config = dict(
    num_hidden_layers=12,
    hidden_size=128,
    n_experts=256,
    experts_per_token=6,
    d_expert=32,
    d_shared_expert=0,
    hidden_act='bilinear',
    moe_layers=[1, 2, 3, 4, 5, 6, 7, 8, 9, 10, 11],
    router_score='softmax',
    normalize_top_k=True,
    routed_scale=1.0,
    balance_loss=0.00702,
    balance_bias=False,
    router_bias=True,
    init_std_router=0.0286,
    lr_router=0.00128,
    num_attention_heads=2,
    num_key_value_heads=1,
    head_dim=64,
    vocab_size=2048,
    norm='rmsnorm',
    norm_place='pre',
    norm_eps=1e-05,
    positions='rope',
    rope_theta=10000.0,
    rope_fraction=0.75,
    qk_norm=False,
    attn_scale=0.125,
    tie_word_embeddings=False,
    parallel_block=False,
    init='normal',
    init_std_qkv=0.0478,
    init_std_o=0.00977,
    init_std_up=0.0478,
    init_std_down=0.00691,
    init_out_by_depth=True,
    optimizer='soap_variant',
    learning_rate=0.00474,
    beta1=0.95,
    beta2=0.99,
    weight_decay=0.17,
    lr_head=0.0179,
    max_grad_norm=1.0,
    warmup_steps=200,
    schedule='cos',
    final_lr_fraction=0.1,
    batch_tokens=131072,
    max_seq_len=256,
    doc_mask=False,
    train_tokens=635900000,
    max_steps=4852,
    dataset='wikipedia_en',
)
Below are experts of layer 8 (counted from 0) of a mixture-of-experts language model. Rows are named router (the router's row for the expert) and show model dimensions 0-127. Each number is 500 + 40 x the weight over its row's rms, rounded and kept within 0 to 999. Numbers have three digits each.
After each expert's rows: "raises" lists some tokens whose logits its average output raises strongly, later layers aside. This comes from a sample of Wikipedia text that the model never trained on.

# expert 103
router:540508521531475522489585428425475509472551451575482495565536562560537571545446467428527559539488486507554465485464532465441486433545539497497509478508469517545506518525492496511487577481503477502420510474553423560501551535515518504515423490527477484432481500508552559480522465488484531499506527511535484501418505504537536504537530483503470508616514592512487540493504454539443474419461
raises: "und", "te", "st", "man", "ive", "ster"

# expert 215
router:507514505544512556519509480486474473482394538478496516492551507494560491510502522557498549538511572536469518463464486576543521494469509472537489479535472476489566545470511489535550501548477564517553542486528510498563448479425616518513566458494580540394448467463528481503495518543522573474505527502452469423486446467547533505489492493517423430476537440474454439457429510504529523454531
raises: "ed", "tion", "e", "ing", "es", "ative"

# expert 199
router:513504546485455554500499492530495557480496570476484439532524535483464515470541445506542522490483574435485548456429456540512524494531453528509495592485520526534460579508552473549564468433551508495481463427464479528487480482435479564538503482499466565472493495460489501533465481532530492502552529441520434540579526502478433506409526514498484558477539492489469621481583490471513516417519
raises: "te", "k", "ki"

# expert 46
router:507517449493490496532535476500516541473482470476496522553441491494466549477504488576550521442522540484507476521439450443525491457525403497507401517502416521573493519428417542573462457483534562443547483473498524520515493518599477481429477476476572531484409512506480570553512498484526539565497465457517518508535502564507496461566506465577539559484519515507499508471510482479476540453426
raises: "ion", "um", " &"

# expert 3
router:455508441459494487551556479411529511560553553490456465465503537522476435456491547483469470492526518488478515509518435507516459498590556511492518497486522465500521510469506511535448443462579540457563562497445526514513536536532532580465514461463459479434550486460523479512500461469440503547480416472466499466462515566419552524491507520530356540473477473548541519519462553529545472465479
raises: " of", ".", "s"

# expert 0
router:536528535526512501459497493496460542481492562439509503499522568455524477506501518494531441551516533494533502570491502435537555477465544598439503473493522517480514519468503560478546425519513602520566491540543522433473529455430504446515435446536465412484544474506528456567498533449513427578513552424511461505488459513538549542535508535532531446509502495532500490515456425570436486535499
raises: "\n", "|", "\"", "-"

# expert 104
router:454501477506448436505538484469512467509503535521526462536473471523471432493514519531480565449494524505489592483465442491531511416551542514528441617501542520551523545522565465496521559614527531546539525603531494529504457495468450562487472517492519515428498427523475521498486526502532523535543522473527490543504553524479478512518473526570458487490476570495474467532446536532457620492529
raises: "y", "ies", "ing"

# expert 83
router:552513476510547581492470503523523480529458510558418515528478458571519546488493484456518470469495483458552589465392506491539481532520401478486453466500592518450492488553533482535494490502438431484404458460475520532496480471540532504566529540531513531575455506459490480491436563494490578542502559518508535556479501493535419541536508526451523548489560538499538494454508536465498495466468
raises: "al", "or", "ible", "ome"

# expert 216
router:479463511530549483435454449526474498515471524443379463539482504530559505492446484503547538463464473506449473487463476450504496514481514497462518479417471519500520514517503496480538568474474531500447519493516536483425544611473498428578586479535516496545487474445539486529433574423520496470544502451493533520413513507507406548450513525513550470476558449506533437495470485486492457538550
raises: "|", "\n", "-"

# expert 191
router:524508551485542483463497501473482556555418496473503481552442362518527450473529565529456472498504469509469478500441441503517476484491470390525542481470485472492429511520483525512466515468497512455509520524549504496474517490557537502514568500541436463564500480526446529474562444461474461578455506420492505522537532417563532496611511481472605503507527485487498527491493473498570479530522
raises: "ough", "a", "o"

# expert 16
router:449511563429481569498459435511445493580480518477498492494546543450487484466423565487509539511547478476482422528546456455539535469464502499541471535484473465497404467566485488552470502479418542431541470498493527531537496517470476465462476462479447459509573487476534501493545422517498485485412444464542521459499513533498450485515497540557422515472429527437457466535542518457517498553567
raises: "ward", "s", "land", "port"

# expert 92
router:554513509477455462531532557476562507452495513562441473513565537501461439452528532536528484500399539506458462505488474455532474542494503544503446569512539466473499486539578558488439542541488581500396576503541523454573433532546553501492554497526492538468510416557541461503539514437530492516567464547433500529541439524571517480522514533516469513542552529511535513500506519494480524490526
raises: "an", "ant", "ing", "ed", "ator", "ated"

# expert 233
router:497529521488524569540524430439538454505367495442511511505543429478442485446483479524522488590534485514482450503476521523610535463446479519557470519483527467522460493523432475525542492556461556439580520500481505505487450509483543519513446466451491492459480485545511494459530486519492468463463482484495482445525466450507501512556396471517414444426517530541510457561503533467506498564518
raises: "ing", "ed", "er", "ers", "s", " |"

# expert 112
router:560476493531456517448453503520456460520473535579488468465453473489532521504462504506488467475434516474497479546473496483495440482527440441488476533491550472476439472575563469463522552510536470548538491539576493545488543528561475543494528416583533496506455523579472473500546497522490519554553484479583450532450442560469452470483542506531550476454581499532445499507492571456453589554502
raises: "ist", "ity", "y"

# expert 185
router:444476508480476543582477467489477455480478444483450494465541490496523494470473465550496612513469513493533565419473433499520498494559516551442560439498533483475489571538445475489468474455473485542595480458503521503474596514435501506483481472505562497547464598478440473527455511442524470509470516510580473485543495466486573511512527480465524417517520452519476582476550448516520527534536
raises: "fer", "ce", "ver"

# expert 95
router:434555471475496453510503493546429554550473443521441436466569495466471456562544506440493497500548465496544501495512431536510467567464482533516480475569489544506502518467525537509447553429445486520458574488523484500438490461527547531504511526553492535567494459534491530516495545591456492508531615503552506571484472461453485444510531415503538420508509510463506491533529484510523456424458
raises: "ine", "lic", "000", "en", "cle"

# expert 115
router:472457460587523434482503491477410482451446449556442592437508535479470536519484488517499544526503520451538427527509553467421508454525477532481428570516453534514512527493443555479459475454504448481475444544508464476595520589493496558518540480476443507516513548454470550469439572466534499501471472531498497509494441491437481557467519454507484560530496454541519507534564539478533511497509
raises: "ff", "lect", "[", "le"

# expert 18
router:434541511463486427544501505566501563501509483532500450461521589522527490476481508522510553559501494419550451479529485434508504521516569555495542552488480457494557534540503526546500527478505496542502492544518423461501471522532550454537450480447459422554451566474504553477532457514419445471547434532401531478518450496477491472560472535494562493557482471579512477563549483511500443484524
raises: "les", "li", "le", "la"

# expert 229
router:488501509528582485436563516506502491468441577499485483558407535527519509536500523528462538521481494471426537499513462481551485498444594574394477460454512413496495513490468462501503527412442561526490499429525515494493606527490474456491520515459524571517540526446566516566471567491494552558501510435481491477427481529511476520492523489509530458420491495481549496503506507493525458518464
raises: "|", "-", "\n", "The"

# expert 67
router:452541419444445537511524530480577474534471473453475432512478502576527514531543472531507527445506467512452416539446517501554532480523463487495448539508506484529474504500458473447570557449536564520560545567484514512512427560515554469511407535483513594446489504514500472489521442507574452460509457536466449505477465487515476472499499495491426553502445548448570519464484543461519556475466
raises: "ing", "ed", "s", "ab"

# expert 59
router:508531492504546495528495471487497541501426506498489482493562481476487521499540554513410421571515462520486509483461491462492528463511498484546486492475452508497427500476548413480506510495462471481494527597503477453537544570472472511542557545569544552564414546595522525425497556491474569547424508521433550538467448508474525495546507453484559543508520504500550483501517468471520592520425
raises: "ce", "der", "ish"

# expert 171
router:503539408532491463520493547541495532528465564515494445490509482469540494468519535463381529516522497479483473422546531548463454506539561483484521558553524510500483553478453401420463434520555522514564501486543537519524474525456528500544545530528547469509515488530532446461452519500469531522499459509426488566511520501488537483465523494544396455379513545544504501489468554492557534511547
raises: "s", "ally", "al", "o"

# expert 118
router:505500562527490499481475583442525496498389490505436530540474558467510539481529475494515487461544565483437569496529500432567455503485576509473487436462483537465475421523494467523499526400500449562486452514535521528529561462446505482527524488407533553533538521547396492510494533506430511544461524496434482480503484563473508438516579488507531449461475507507515508463528522470516462466458
raises: "The", "In", "On", "|"

# expert 98
router:451537480542551433477507532480523514482503367472560481605533578464488545532528458482558506520495532487515548539443507481491458496496516510464587502476432506577442512477436552484564481540503480456525441473537521434506498452449467543499512458513541428444481543510528485461470477455568497503524443532463583532531448445489529513480441499462554525480523481520475487460507453547489478536467
raises: "p", "co", "ur"

# expert 222
router:523485480488550556525466498452484428460427409488555506521429542506485526480513489518491418550509468418514484484505496512535431515526474495520468589486544444558503490541495487565464441468518465541457499440478502565492494524523574463461489536534523501462531574487531520462517436457544483521501432517574479545532511458500451454497472563427566537544514494468477524577513554504533430527555
raises: "ry", "it", "ut"

# expert 235
router:535528417475423451535514572428477548520541510503521526477537524444558517543473587524540452508513535486470483422577417527441506513537485544458546460560483454481521533493493470470605564496539558550574501430537539490470538530488494567477414544528571473519496473544508527466504512492536529522507485482570496512493524469522489524515530538555419486478453529527544477503461509472506535469508
raises: "tic", "ry", "ar"

# expert 176
router:482505497459522421489479541506515525485483479536492509449554438526535512524521477406497415530470427544473452453507535385496560496548516565517493511474484521502450476416498491491538474492484440481469474519544512420542593527534527488447514482502499536505490518490573475496478529421490482479566439562542584477479487536544440528548526486521480533577522580492429522487533521456466513543469
raises: "}", "ve", "vision", "ction"

# expert 151
router:457500526454413523511524470509489486487560514487447544494536586484495507539474459540488483441482528481551447432507493443480491492520484457516426498465412464543573524524472507490500542421492580547490477505455522480429474473491422521495523446494513439444539477464461541471565536518567508528478462539487513444475440548461541514453513583516438471472567479580509515452446470551450494457527
raises: "ct", "ved", "ction"

# expert 253
router:529409488493514433480556502575497520492525501507435490501464460544472452512484451508545476472463521417531489432478449444507450539550488476524540493478509449532563516445540495570502569428488579507411504458463523542460474500485549492507513537502461543489489535533496508538542540530525519477425558513601519475499489496478551458481540493460448489484501486529542556494381472511474456472588
raises: "ar", "rate", "cent"

# expert 177
router:525451464498534499548581462527545473546442445477566497484511585533462572507492529534549491507494501427561448495463559574482503521519515460518460559555455480505439588538524492468482466474537515537505550536479520459516495533472456543493467549496473545502496575559461522530580454485513538537454459476587491489524531534496532467508429501512519458522581476483538520550500559486610541501495
raises: "ang", "an", "iv"

# expert 74
router:472540485478457510499541553571480553420426550528533479448461521465528469475486573504470495515467443455514489480474529575471524552491490545475637566491517452543518559471533571502422505505472510427530493463545486506514485474513539446503496497429502563502492487485493497505552488495435546506504478543465520550428538461441484529553481499471576601465525497514543490480559494534536522556466
raises: "ology", "ological", "ot"

# expert 70
router:521591469468452474483505500528424509531474527551554491537548543483481534476444543506531517539504518482509487527539447526434490490469539513534467519515402481509538523479515515479512528531536496575467548536474528494530423508474594469480445513497432414427553504575489524486480461552519486553559529518482537422548492500546521487496486566543429421518435533470457518532452436484560483452549
raises: "ster", "ment", "ri"

# expert 211
router:462487493565452499511493519507499500504547489472478532530535566512506536503509485568459566534515600526528470450501443465434489504523531460458550517529435534504540542492556541443559610473504537474451546447565489453515481547571453490556481503537529483489548501479548462485455479527439545517480509493512435525547521489484421521484544457538543447527491551533483577396485458462497519491583
raises: "ve", "z", "ze"

# expert 153
router:484504531388497448501523449543418435505524404510480479510525526545554476509458484527556481507527520484559514536583500533416453494509500519531504526541547479531485574546497523514438440456459542465527515487491481444551473513480474459517454461483465497465452504560590562506496436469481422491453410514514511510528551537523519514509468440535489530512538494484542463476416456516471432560518
raises: "r", "ly", "T"

# expert 57
router:576592503461423497441473493474583499451531490495522437583538559473473463489536449494508520518473541488408508488498510498536529444525443516500430555505515529497499613501518427501572487471572503535462526507509449541522461469565484521501518494538501540516490516491490511484516513548452587526501542462482434544534564526564514527463499542519510500442497491481483584507500491426500536542420
raises: "ip", "ive", "ia"